Experts of a small language model: 3 picks a token, a softmax router.
Below are experts of layer 6 (counted from 0) of a mixture-of-experts language model. Rows are named router (the router's row for the expert), up (a neuron's input weights, with its number) and show model dimensions 0-159. Each number is 128 + 24 x the weight over its row's rms, rounded and kept within 0 to 255. Numbers have three digits each.
After each expert's rows: a language model's description of what the expert responds to. This comes from a sample of Wikipedia text that the model never trained on.

# expert 3
router:151127146154128104072133134182091114109149126134131138105140128102128152142105129165136092150089166113147102170152180162113146172116118117146161139103130117136129163163148126124127116126144146142120147182108132154150138130144108128089150105149131130124135106147168093133191141127115106091107154149125111157106120086116120121087132162151150112153112107143117163138086109114163196124118109140112132158112099106147111101157103160083125136142119120126124166131159152145138190141131129
up0:156144140118081122103079100144110113141096137154144134157166116096126139167155112126094097128087098129111114130088168132067059146093168165134110132156136103142108131133130166149112147139126115104135094129131079123123112095153201114146136120152096130087127117114130155111171109139120146134113144128176121126119165127150111114134110171128156177142131123148093142171131131122103147132139164136125137092144141174129092112123126154115145123114136165115114139081133104144135150132121123
Description: Mid-word vowel syllables

# expert 28
router:154089098110097149166130160150177117125124131116134126127117144125189147126106135140093107101120089146142174135136106172078110100139101122184136112151139146179114131146106132114100115094132093150113155174154083143111153139133130134082113155135110121077076118117186104129113146148124120155120075115103116124172095130147091127128096135120149091177124119139085120096110140111124136113122103128133100148131130109095111128152107132113106119095098130108105146127119129114119137134108161
up0:115126122058098109150139136167124119155128130102133158111173161141109152137110098115098087078113109189137101102159128133121151158168159145187155152088146119123119105135132111134077113105127101117175111150139132118140110155118128142142111120179147116128132108132138185124138101132156115136125140118147089121170135134127123117100109143120137143148123152159106155186125142127078120112118128173150085132093111144132109137109093104108119111124152155169119127083141113112134134116091100
Description: Conjunctions and list punctuation

# expert 63
router:108165153110118140104158115134141104106131125129097173101106157145087094115135106103109121103157134132115115114113093081082092094134166123120142118113124112175151142140143144119105082102088134181142118128158156124148114142115140123193106146159123116129098109153149131123105170074147099150143110125131140121165135120118108175147149136125101111150077169100141102134111165148134153135118184137129137130122152130109111116115145155122067127096119093113121134121139151175127094103125108
up1:132138139097129129053140117104139111163129138129157077166105148072137140109125106144131120141132130115090125086147100158168143094125105144088121181143124144125180144122135105114160089099111137103133122148139096099124148089120121141134121099121139107140111131143118127132147123166117134136119114149112135176189097124126162116122131101112110140112117127081153099137150105080087113144137167146074108164141142177130116147143129093144136138146125126149112125152132173159126146163114178
Description: Word-initial fragments

# expert 51
router:111139099126166077149152119099130078144082102114095139129107121139131105104097087135178145156193100096148159111151114120120126108107126158147147097120139118188138126138128150141126120106067123122124147136094159163149145112117155135127092151120103163123150118150109137125121137156134145151113117140085153144163091120153138152098145085106128138104139107144148115105113095139141142079179104146103141110143135144175122108130154120122161065118141115132121107116155088119164120130134145
up1:107168171142122160140171125118137121162161125136107140158118104123119127109134135104131106127132132162151057097136093173115136133113093122133118133098130143101154132121108166136128157127122160140140106184150141105157141118117154129071138102117135105118115106144120158095124150153148140099087152107147107143128136113122182134128135132101148086172094134133101060070144104103141183132089163126091152123107119132113155130129128110123084088141118088155112134132143136111146143148109150
Description: Common noun endings

# expert 2
router:170122115124133153093118141110090138137115102137179118118135126125137103126093115110115186098093093135128144134119101149116157132166131116162114142117098137102113089130146166159098084115123142119127136161156116135115108095115137124113095096081121125106102168144128112144128084129143100145110168098130173164127104150146143142105091141131131123132114174089112105125120126114178140138147149137129081120115108118112098115165106081096132119130080153126164139174130170106094079152136167
up0:143069102114124092145114107143133112111110134094154121106166112151149156119125096120148117156105148106149106101136123092133159136082131143162119148125144154129116113121151117174121137118172125153140100163112168145128153088132131130131134143101117122150076108080113121126163077098113130149128164126160149168135132147145120109144117119133156153106119102136131133132084113139095100077157180123147112135134084121141152143142134162082096105166129117129189137078094119143153161140162127
Description: Infobox field labels

# expert 39
router:107110122142133128129147090156130120110129125119117163141135142120156169125101118130086127102085111128144102090130125117137150147108123089159107107083128158129154108112111149143085139114138120101132138097113120103142139060094125138117188163104135134143131144125159116110156129178143109142131120108120174139147117146154135090129111161146086096102149088086108117077146120117145137156181141167189122108121128103134131139115138142136162081089100131119098112105114113145159144146119188
up1:121105156139178142111071137118122158150106202118092115117162083097133129133119165110124151170142109119162110108146151114132079116140093101119140110111151142151108150131187127115113106109107146117122134142095117119159172158162078114124134112129139096135124157113139109094141127130164147083148112182114137170130144147126061172100133138109118123100104149105109119156125108108124133097154123121151130137132143136170147170153131142120107123107115136098107128142116130147133103136164084
Description: Name-internal fragments

# expert 11
router:111144123086123082116146115118144152111128168164107116118147149125106104098101119130161131153107110104119099162151166149141115131120128138093151156147124132144101117112066097126118098134153150116107155140149121098122115154129130122104120103154130111139128123157138096153059112100119127100111210092153147108082149091077137118084077131108134124152110140128138115160145129137117148128186128147099135122155133072124119141148124144113113149101107168128157127133135181119149098154112112
up1:155111168109144117120107090123164132132160090120148232152144130121099167112143135125103141130159142121180120166105132146101091133116082168134126149117149159145121119108133131137162126124117133085116119110154120140112143120107123155109152137149109098140109141127109148132131166139111076120140105148112138125164099139122097147148123105119155137076070116123123117154100155095110162162103072106153106108130111126166149143163123117123124127172135150103138123086121110138145149086134111
Description: Table pipes and "the"

# expert 26
router:118113135087124155143121131154127131144107082189114139145155120139071136133076126069169145139142124104105093143114150103127103127132170135131104119074108079120166161101110093114097149154110084149121112121134122157126113148147186130146120130112086109124104120119131136126140114132102139136136168136160154159165124139121108123110100160115114109087160118109135148112106118130134150169105137101142064104142137120147141127137181089141160153147117119106162143097169118146135150145121137
up2:136169140115165114134130106120148133146116106111093106123115119119152078118157139153167094121158160166139120152091147139104117101119086139092105207151117160149108104152114106153124109057161150136102111148139122107160127146157135106139098129110124090109156102118132100174161143157156135079139144125121157089105124132102129105124149150127083139126167108176140113123149135133118114136133108126169172135121134142120114106159123104119147129150118149117088156119117135138136157079150090
Description: Verb and noun stems

# expert 62
router:132142139116105101085095124156125156147135102135135113115095116109131142127166148137109156092098144153122171130144148132136124119105136126142124118110101146113161108112135116140129173134119168121071131132069113106142119112117128122141150076094124184143090146107187119108141139139105111142156117143145142124100145161126140110138157121193124155089153133095110153110168110146124088119132129161151119060183147132077148129125122086114129143133117142143135147116159096101150113173160114
up0:111108169140109135149103128101098144142132118078140115121133140107162124127151170109136137145118123126160170097094094127132145153106135144159107140129078191119111146098078133174112139100128137136146105118128143116105140115135158107111153094082126128134153165102102111082145092167123155129142163140129116112141135134174122126103112135138148201100153163127142113120148140124114135139131171096134109127095139137090157147082155097125141148118101092132098128101117156118167132069142116
Description: Name and word endings

# expert 37
router:155109137130092109140149174121153121106142153105110173130140116156149126138127121130167107125089135133093157122098129130120121076121104178094118109140145129126119131148098105143149114110110154118150125167141099140126115083104163127146143182145152166139125135095126105173104141134111109160142115093125139097175120101178127168139136084117119147173143188126054153150134090117138128128124159110143142106108156150114147138076116118116130154134153129124170106116131122167161117115130165
up0:105155063068110137153125155122080125146136146131121142151108123120172135099133136151113125134111133097132128113173125162127117119109162117136122141119119155114125100090131134130097165087130095154145129121119128084139133113121148170140074129133154162132134068119102130108109093129116125144156126163144173158162144113128104098068104106108121200112107145149070135113148148121118120156115089138114116103111129156156152136133153133167110148091132124129122151172127108179123117130142126
Description: Opening quotes and The

# expert 23
router:102157130090100163137161172113134107107130129116124099115153161132093131117116124121144091120127201106113126153132129144148112131142130107133157147125134184130100099135135137158094134131132123081131133110144115119174143152111151141138125161147113090127150140124110131135099211135156083110118137108099152149091104110137124158091113125132129126107158127159119163173162120106114130132127110102122140104106147136140097116137168130183124116175100139084150153158079143095090100159142143
up3:119082173152149120125128130124099156120165150140095127132124131115134138092147151125155127097118130131147152132151131118124156109129118118098111157120146156123120156120144146103122149137123055095089058093125075121168110131122129158149112087095138109139142094117125097094137118097139134109088121125170147159158163160107117079140099143117127156094135148150091149087139123147108131093115146143191169121134132130105139150175122135077134112116126156120143125137145140156126146146171158
Description: Decimal points, coordinates

# expert 42
router:106115108179147112126090115129131127130163103133139115186140117176112101138093097116140132122156154123108142138115101077057113127107131158134115119152170118140074117161137137118159135122185122136133165133156134153138116126152124140114097139132129084114156122145110159138122107167133107167128133126117102157102152096104113145101170104121122169139124117102116136107107130137139154124137122134124171145159147158136156104084112049137116142131150127095129147104073151132118133124178154
up0:122118182072141131161115162126138146114140137112130142146092127094115125119122146144118134176123109102166135122109143101119123102107113133107140153148148127120141141154149101102150104108101142140130158125111094120140115110121135127160128128150146169116129161111118115143164083152122135137162107130138126128142117132125167115127180049106112133141094123113143141180089156093095078114168122156119111132103138093192168113118119109066155095096170166120151088119146132141140148130123106
Description: Verb stems and S initials

# expert 19
router:162127135130130106161088152150149125143112147124132116080105101218150111137115121135126141110171128178137141110154150158119147152117115133099131131112132169150144094138086143112175133093138112119109110100093093130121133103173148126127106130138105119126121133083146128107100172120123136131148121127124159163095102128119107158189109139148100153111186170118121150142127119133145135107165158107195147115112107083146155134108151138137111129136106096090134117133103152155143117134156147
up0:152103200113140139124138155118148085116108142124120176152174119130091118121170122112076155115131131151094117088121150169155125117127140106137108127119162115140092099109123101104137143120141154121117115105157148075112110146151151131169114099119127135084116160160129135093067136122139087118148153120181152108132122082163128150122109124133112099110112118166139089124122091123116152165136120168131138125120154149124074128122118119188095153142156148123104127127123162120126154131155108
Description: Verb and participle endings

# expert 60
router:076156094101120123146119131129130125144146108137151112153130167146171137133127120105109116106149158140142121158092128154167110123105142137108126155092142124120096090118141110178149106148126144125121130101155158122137135127104120117097157144131108125108087085103109113139101084106140152177113163147178135162140110161114132134109117091128160093145095155122154162149145110112148147151164176091126109194125122209115133149102151081130140104144113107113143091142121137113132121123098107
up0:179126119129120156138150145084121090181105114168120125157123104117120161133147124144133088143154122126111103141149123113123113123133144149125146092076157157131116193155165125131113105112146115134146097146149088134097150127094136087107119123100131071148148133132143089124099140187160158138159134124135123090150098157121056125146118139167130135091155162127152140097128141105101100136106149100131087155149111133155120094129137090121124149142128081153130140119117152098109137133163129
Description: Heading marks and pl pieces

# expert 14
router:095160118128155111092105113103111148152185167139095123130124118136158096118151143164127114103142149100142182093120137094138151163119143105115128125138143132137138117137111155129069111107148093166149108152145131110110160137108157122133177127133182127128138111162070143087137170094074135150121123108100128135128134131135137096122099108189143125132157141138143112118120087105104119130139134129150121144123176141120135104118138110146097175102151134109163098154140137109193168134118132
up5:136112132161072126150155109172151138093141119092163114129149142102133108101148128172125100119141140117124113125164081129120124139095126116131123048103110103106152079157137109084155162143158154127173136111161120090152137107126109110135130140155139128110118091103142106155134125124143104098128148101127088096119111120114181134108170127147124130112171122135167187130164125117081103088138127140104153150146105148143109126125154123126159145091113121128119165149146147146139120148163093
Description: Time words and dashes

# expert 24
router:123140140075132079080117111119131088118130205161127150129109140122148171148086153104071136146142136147099161128137099131074100128123112126147140133130111158149137158140103144112133121142145108111097143091131156122110095131148121162115141141150116106102127110103158085141077114140118110153134092132110117137138088119126120063147140120113117123133131139117180158103160163110121120117133112139151125144105125183069109132168102136159092119085120142141127131092152137148133121147106136
up0:159155126127100131126149129125169108140076180124100080125120107088100129126125086122131114134190154111173094146119118124115138117086106138101149131095144127105133123130095125160119116123140136129162124140128149094145136076135123093139130125104086126129114191098100055140129127117140144088096128167144154142133129172134138103148120133121142154161121100160122111080120149165157122115139124155133160123123123112138124137138129107137180130093166117138143135073135119164143183124139142
Description: Commas and separators

# expert 40
router:131135131158153133139163148125125116039134136157147087111133152128107149131136150059109139124086113112126116096127109130115141177165140097125120127128113106140122106103132131124134131129157171151111132102145032114083087107152152141101142132164147119117153138115155136137117156132097118120128122092173131128105144118152129144121122102131153134152092136112112119130109137079098120107143178079147102123106084095094144129130131154113104159146138133130135126115092132095122146127089164
up0:113120129155081156154129113135145148129137115123153136131123121129123153141167089146157123148107102125140124134119077144113136126106107137115142109130131084105119108130118139097141142062132131141148130133087081110138131131114132172117100136137119181104134138143104140097109140131103127199122120130090131140155136091155225098121092110093147113110119160147102142120186085103108159095132148120125140150137112124105150112141165133099132116127107177155116121146130180166151134120092136
Description: Prepositions after verbs/nouns

# expert 38
router:124119134126124144119144142131104127102136129136118094056137124085140120134151162154181116131097146127137128119121126143172123095150072090114155129123106118127161106091114112119178122122114163151160142109109134083135154132084161157145110152068150115141090162133137144125087103115120144086120110154104129117137134159151116128120130126124169126087090126103109144176103119151154163110133077143139132115168139132121126153112104122119115167070127133148113133163102111109092145136083098
up1:121127157100124102074099135143135153112099172144082129121165123144102148148110124102116152150145138139121102120155131113122135174126164110139130115167115166138108117071168170142131154085100122138148144144141105164101159124145121171174132115120148168095101132119090116161161107148159111157145133121106135149101188135127142130104130157174130145165109127164140128167100100084099151105118105149142123103093123114124095095086124102131123129127137098137115086129127099115119098127094130
Description: Numbers in tables

# expert 46
router:157100070080133140139124110141132183122121113118151148161128154127115125117131123176121163155137165134092159153148129117129072134108138117114133121147128128126105166072120127159122150112098118136097134107086146134101107120129134118107122146111137138142091125145176181094165094083150120116190143150116178087120124115100124113125144111132127137095138119131110145134142086125139127141118093137134137094126129104077134102129138159079135158105149175155150119125142133168136163083115157
up1:132153112089061099135147112161092147101116155094116092172162139146158165133183130122084127129166140135115098207101087116124149121124145136113158123133146097117118126098138150119170125142141101105127082107174134092127115100137067124105109151121163122081105109121150132146140123147155160084088125136149133120155133145137159150150118150111135096115125120112135124145120119099140146138116152138123101118103082132116118137112143166128115125168095121150121138171144105111132125141122162
Description: Inner consonant pieces d/l

# expert 50
router:133138095122130128147160129148123112177140141111137139156122108119181172187155108128104162109094177134124158127137143141100113129181086156104129088133134128136127118114115130128124098137116124113098154134107146124122155134130128156101124132132145161137136127132134110153170109087161088097112127170156140100147082101098102138121121154134146160102135156100100146137112080149152063088108118133151115173095115130131140129139144137073085165152118123152126139137188136141102151163132132
up0:113108120113114145111122124098112127109126149138116128145111105103142142135136138134094087107128142122135132103139162149134117077120178118135142115083171124103116131130106104135121132136087133120126151129159110109148096151120082129119109079165089165132084145129151143179147101174159096154129136107109127124091161138133173135192128136087137144139171160127146142133086191109149120114131136130144149125139115137148139155143108135112134104118153204112099099087089105144135113088161140
Description: Foreign name letters

# expert 35
router:139113136127174133101119148136140121153080136144109102095106127117127133164129137155098129120146166101126112134118148120169082128142106089099181095136145124125130170126130101123123109162142098106058108072159137160091107156125148197143134140126118096153154147148126148154125147127123109099091098127097113100083142114126136151120127126096142127161121131137108153142172106077145162059124154131135157107132104116143102097098129124127113123175098115124135137146119123164141140101134115
up2:166123118146101130061132140099122079085116127167122201137155128133076114110111088154071089108086110111125133111128143148136153165111125124147117143122138105103131111140139109140156139129134160161116114105125153130168099107143105125154160103150103111140137106136146123145086132162101202141140138132112136121101162119114115137126138194141101156123163152095102142169107141131151148140139107156161138079113130130109123106111145113164105123135151138113126117112133134099158163117127125
Description: Short word-start pieces

# expert 0
router:113145144171122094128084109096144138128147107115096118139096088161100105155140130066149130105169097112147133143161162114104139150142165105116141128108125115140098106124165150103135117151090130141128121122136140134098095163139095160133133099131126186121167132143091138153115149101080082155115140105134130132096118164091098109127139124110107136140168114104097108111174159113143114118145099153157140106113157130104114151100098105161140108155114121136122101104168119104107159166156176
up0:108124164109139130159143129123118119127091106128183092118093140146116164131124092124135128126133137127153124170119153099115118158142136172142174170156134138130095111107128097120117126080155112145087149144156106100166122113109118122152169163119170147141130136146112098119107144119136127097115101152073117093143128142134133077079138116107142112115136135113148088132112117142081109136131083186125097148213113096130145135148140138138130162134114117175129115155133128121108094151088123
Description: Team, season, institution nouns

# expert 12
router:109138099120150128104113158142146158174111144117125185115135113115159125121146156149087176128135094135141117155137144105119158141115130169127110085115093131125141124113129149117159140125096107080081118151094120129111140071169134140105094097101185092133143097121131147122138135111146133116124192161072116155119165125146159099124163084105148115108138089138158139161138162140120124124149112096120122145145108129059125133132147138084108091136103134108125098132121144145139135131118159
up0:126200107155101134143104147111090132110099170133112127179135102171162164129114130130146127154126119138095175134117096140148152154128133150101097122126107132127116126135115168148109121124099120158122115123124102153078124145127118101147088127115160174133070114147110137110127124107124151120104114107117080134104109120108134167120142129070152089113120109134120145145144134140129114127144084129143155138116144124139178171163116148152126129157051130152131109148103176169136082121116110
Description: Word-ending suffix pieces

# expert 27
router:107118115117148082154150107073155063117111168128131142091100087198131116151113156083129142128177109137085157138106090086104116140134091143175136128116109082127133136113152115141106108107143166137134105133156096119156089131114127110109122153160093119119113136118132082128143148141144125109087108106132129114135109109114105170120141109123187101117098115140127131093132126103111142129156125137131147108152134121192134102133129170095129151117159142138076143134146154124132125132123124
up0:143157103121109151116175162135131158121162099101082160149133148143129100088110171153140110113106098143125123090120147142170106105098174123126082078113101130125140137152125113131173124154134138123135137116102148129092097160143107127112107143156131134151141147153161107129133125136133106129108146138126121126118159150084084114114153133090116078119181153114139134122112174168147123162152079183110116092142102109152110143108092077126118140108133164099146132115113165112134164131153125
Description: Core function words

# expert 57
router:151159135159148095119126146160119148168125100127104164145126130094160161101142128189096062119118092122117124145146142093186139143152134155155120091103115130123140111123090139093098145134148140073125162110118100102134165148137108138125115096102129121129125127144127100138127144122115118075160165083109096141110119165114167102171166121129110138102159108098157125110126130142108097183130098136102108132151117138079136131151101130099112158093136128123103135145123094144117123156118097
up0:120127152135157113138065141157085150151068197146177144131179101130133107114186118130145106116069105137113137126104112156135124119141097118123112153108126144098152106093176130119102131106143158161113150112098098136125134162087138140096109120150105122125117135132159093116114128100142127111142136128115121102120135118061143114120138095131139072105108124151149153142157119163118119122115154126109125105125160132111142156139117130152124144167105149146094157166150149131115110175099153
Description: Name-final syllables

# expert 4
router:099088122132142139110138086163104154097098132124099119121130168162133158112107160122155091113160100153136143147103110092092094131135132088095141118098110156140105129146145124115143146124145135140125114141136113104144107128113129136099104117128141115111091080164131125130142157088088130132113134126113138155151086128074108116158127040137137111132166104130157124149155137150107102097124122140109088181128146076120096134150154116105096140130087138124122093144134113134091161125068109
up0:150108077112166151126114149159129123139128156137123114109134115179122119130155129120073120130153119127094175101133123104103104101129151090148153113111140116148137169142132097135159124167105114114070124142157126128148129156131123138140147099137179094088125135152111150168162116150134152090079112110111057164109113158126145103110094128160117141111120142141102094117094131103134119152099101144124138111122131111151147156169132134169171149140099129146175150110121065125110149137133140
Description: Table cell separators

# expert 61
router:159174148127115124116118112155129089120116135151114119126113181102141139127126151096137154118132130095115156112123104113141129113148134147139122098123078144161146155116163151123095115089124088125119119173137111130061131174135129134122126124128094141071123149091120131107097116137128117120176141062154137143153154120104137081099163122124130131132187131134128150118145089124142100079108127120099090158116116126092131126163117079140133121117127129146087189154178118115125123116164116
up0:099138094116151128103122104151130115110144179132103097126179132117108130133127109157101101165128120087132172100147125156134177142136095168083104146171091134163153152113166136104118084127122118130124115129139096124153172129113141115139129144145151116090108151135111055138152140147134161141150140098109143126131115158140116161145131162146104174112087149092171147102113126132083136162147154128085121138120134129115083115131098103140130088088139159124110115149090112120150138151101123
Description: Closing brackets and quotes

# expert 41
router:166122108143094140110183086165136104113118119121116147079136111146102183130123126143132098121160095129166138122113149129104118114159157174125119099139133134131109093100100133142107162086149123171128132094097159205109162133103137102159166119128131089123153125153136152145094103156126151087108182131131137135159134118134108110128136108174109109125116138084143115112128129113119146109117075126138109076091114092142144103120123120153136146142150110157147126146137116099088141161119150
up1:104162091154176114131143137122108164124155079127124101127147112132146150126129158115116069159101151139106104120123143146155085074119138105185102124116097091152123131072156175114119106117146079129117114126143102109158137148141094123105124121129187111162137146145119107135141151093116120118095100153121135149112137163116115123052142149123154139145121159097116106133155169151117168143153161138129151120093117129150121108186123127131126133124104129140120160155145115146112128122088129
Description: Digits in large numbers

# expert 8
router:091147119101140139095094132096126125146132098088137142163118195146154107152122143081103142113162149148111120120147131056107127107169131132145135140116150156120148147133168140148116100084155112095171131145116151136125126131151146132147131109100141128094125143145078156179090116124107162131116166103130129095134118116091092097127128101104151153145110109129185144121134156172133111131135144111122106114153150143115150119104162137112117110167081139105130138088134062125118142150115147
up0:129123158104157112073140111143130163136102146163111095118159081127121142108138154104104130133108140160067136130150141132139132144127136130115122129147130169114178142106123116138095150126145119144115183148119120094104150134108115209150150097168161144112132116116069123134153145147110136146127138146134108116116176122119156112121074109156143092127123120104098104149103117137129128151115105172138135142077070113098129138130147157106096109112111148136174107113088113148167162142124117
Description: Word-initial pieces

# expert 43
router:133150139136123121112105154103099145140156083169115162163145123109121054123110115097127112170137143130146135133115119146102122121107135110120122163137122082151097114131101114154125134144134154145129136124122130155122156147134175134117143137118110078149157130135123114172133163095100124112128106177119124096140109080129128141135164131080179138146082126114176127100118146101120140143119150119138111117146121140125083149100138111131113137160152109153132083127052168177131132136077078
up1:105131154157090110133097121104120119172137108078153108077132163141138154127127117099135133117138103106134139102096183129190158136124124118145134132106091131136096130169108153116109133099109154134136100173123134150100115131090136149171140136158153172145152128122127099105123168119109140126132137106126174099104127123087139117159145141142114116141119164145144092100122115117059096155130108152147117130162144114138095134101159148123154143103081147102121128131107154097131101191126084
Description: Word-start stems

# expert 30
router:120113137122166106129135099171127143193154131116109131128121119116134161123151131123143136165136079128130164124169147172161148137128122053124116131125101104137137158114121097166131158102107104123117140102146113132159136142108156138162126125138126092126124136087181145149140111136155120101124151163148109151171123130129107095124123159130157118103122111125087145131137115178158123163104104141151139148096146105141093141167108143119152155153122142112144076149143088183116123071085098
up0:157146122115141148123103114133107122088115158085138120124155126129137141143147118129132091119159152150130110085091151153130134160144118131086114115163133121122132133138132138163135132166091121146140178143110157138174124104174092095113120129154170100141184131069061102110111087131174108090111153130122072147132145113124149107153138118109127151144143127151110141120130152134133142112120115074143171166098181135137153099079111115120142146144093127109115124149123145100118126089108107
Description: Mid-word letters in foreign names

# expert 34
router:168105137166162136095111112156122116103112168110138090172097134111101128091118123110124117119128126130104157159140121139080067165172135161065123101141138108118154141137143165145159111114129116131090111116127100135121086108125102137078151153145108163106139137128170129132122112109124126131178123123162126133135126126162126138152142130120156130118141151154146135126153166162122113157096143121123108174134170154100128099141113126135128132145145056108122138082167155176142114152155162
up1:137068145129105105095094184147134144166112159165149132092166105165114095124152156116112073122115127139093128130111173135128136135130140109115130145103148068121119122151131143109167142126089157126105124130110151077157135088116159139166109096125119143088100100132129161165144124130119140153116130132135147122150188122138153090174116124125132132127109102113151159127158103148142133148114137134099142124143140117121163110117108127120120108121107186127145163094099096123145111117085184
Description: Past-tense verb endings

# expert 29
router:130099056153140136145109143130113119133134116169158135095110117164121142158128139149126113118136163113139160130136159139183189091110113155075130159156109096109122115126107103168071132149166171150097121150123119158116080130133139105138159150120137142088082123101109090139095102133142104124101140095150137144114109124102092134112141133114127102143115095114153097120136135154134169131156140118175143121128144132194119139147108151161117096169114162107144098112140143125121128134149119
up0:186108092125125102139127153117111118134084143155133115086137084083078112129164133097122106140138190102125150128124121137144139129085143133105087142175117134126111126117105131144106155094142150080152092142149113149147122157129160135124151126135102144164171128127073114104134129138144127124131100087127138146100148142114167146095129144090120154100137146141150129103131148106092108117116098112188161105129157139164145138063159126136143101143110169121120123143166122122162116117114162
Description: Pronouns, months, "on" piece

# expert 59
router:141102142131153142167124102172093094085119123107153116136144067156159113091118132095163129116119082117094110133161156150156136184166147120114126105102124112147109080113161123151094147122119120132119144142128109087112104138152107110092089145129127123135089178099156131083143124109116123130165096147102107165131100120147183137130127105166123121105152106129107116143125144159134102093136133125099155169142158185091108087130109098123142129127106089122121133137113123135147120159127119
up1:124075175160109119145121099109122128127146125152187118117109138122113127143128160128131123151113113091117114138174135132133072166111091137143111121089159093116124107107126106142114129118131138189111150125094124169128146130148151130130094138131139088114127124181180090103147151103136116132092122152154128102133191143161151151119137113118143119160102131131103134143116135106065143133120142107136112147145120124130088143106127103176149130137117156167128100128054140112159159096103103
Description: -ing and -ate endings

# expert 5
router:132128128155110128130138107116118132124091169087153131155075146140106126124129144142139171163147126107133098119149122123129123136108171149123123136150100120159125135160127064136076117128079085085115157132139116100164116084149102100125109149160119152132119141133123126118138134146145131117153132122103124131077132132117128136155161195146102106147136121143172096119152120122129140123108070112137198116164142133175067153084132109141133106151138105100142092104136090115111139142110156
up0:147107117135152127150123146143171127120126125115120136122182115128089128123139146100169176156112117132121138112138086138129117104138111118143101148175123103113103147155086152170133124154117115106129127138119103111173099115165118113115136120126169165144107139114141120135163085138162113134095108126122119136152151148142129150109098069154164129072139132170161166096114139130099107150110153149089098107128131154130114115085145082129129168111174131132093116165094054124126123162122101
Description: Word-ending er pieces

# expert 25
router:112169103151097148107124173112149144148131098139164097103114113089125105172130135111136143127119115136157105139111158119158099129126138160133142135117128158101148125129139137170151120135107164121160144107099112131125144089124124153154121126102136133113138178164140160136077153129111119160110159142109134142085112092136131146119124117079174151155138143092097122142105140125141074106132186079126153153153152137108133163133110126127165148130097065129130166153068091127124080122124116
up0:108138159122061171099102153135137130137118138121147116111132075152134134115115127119116134155113123162159128124087112118095136109168094148116121132147074111096157133121129101131122099129112144165100102105133121156125136146080105130165108117157110134220112146161076100133117132154148127144105104137129165145186083142139129128138110148096113144121123132142143090125127160149154120108105122114125170111146118111132134124152148156120100114146148092171187131098120159113114112130147160
Description: Infobox field labels

# expert 45
router:128119116128117126131156069136134179113145116168138128101143104150148132114147127167073170123077121144107170129131142123101141107131119105125130149116123114137132124142135122137112134126119089129141093111144134112110093133168095138122112118136049134171145101135148130129091163129110148167132138158162133143138112171126129092143110134176115107143155115121159143095111100151129138107107110170150138121118136125079155104093069132108137171126135136138115105118094125111178102153139203
up3:150148134114108085149149184156152126119123143114131124129140138132089143151157094117124131147128135165118086142181142131102163124085114148109159131126097121147116108116103125083072071117146126085119121131177101116170124113167136121148104105109134138136116060125125171177134142187124120115186122133132114149148147120091107126110099145123086135135112112119112123100155140118131096115128158182139095107161123125124143125121110147142146098160126133106135099121100135137139164117176135
Description: Plain spaces

# expert 1
router:116132127130126135129098172098149163135138137151133126132129110054138129094100146152107135113128145155107171178144129140158150124111118177138125090122131153130100107157081086129111118130102171080133127064169113111131112169108095103115137128152091157127089130159166109116187148152130119142151163123150134120104125100126139140138118128083149107063099131117143134114106115129115104143119120150151171103108112148090107119131116115130104126091140146134129133134160133153081150165120120
up1:137137157115099083136113127060122147135139187136149140162158136143132139134094144125107138129129115139156127085138098104130151114140114110142131151072117126113160121131117127151135142127118108122114113159118102145090158134117102175114134073151178091139158154165108105123127141132165169089113126110102144142167137165085122138158094108165114149115139111139101167157131110110080115161159127151150121132146114118093141103139160139160089103120072099109150105163132099112119125157129127
Description: Names and abbreviation periods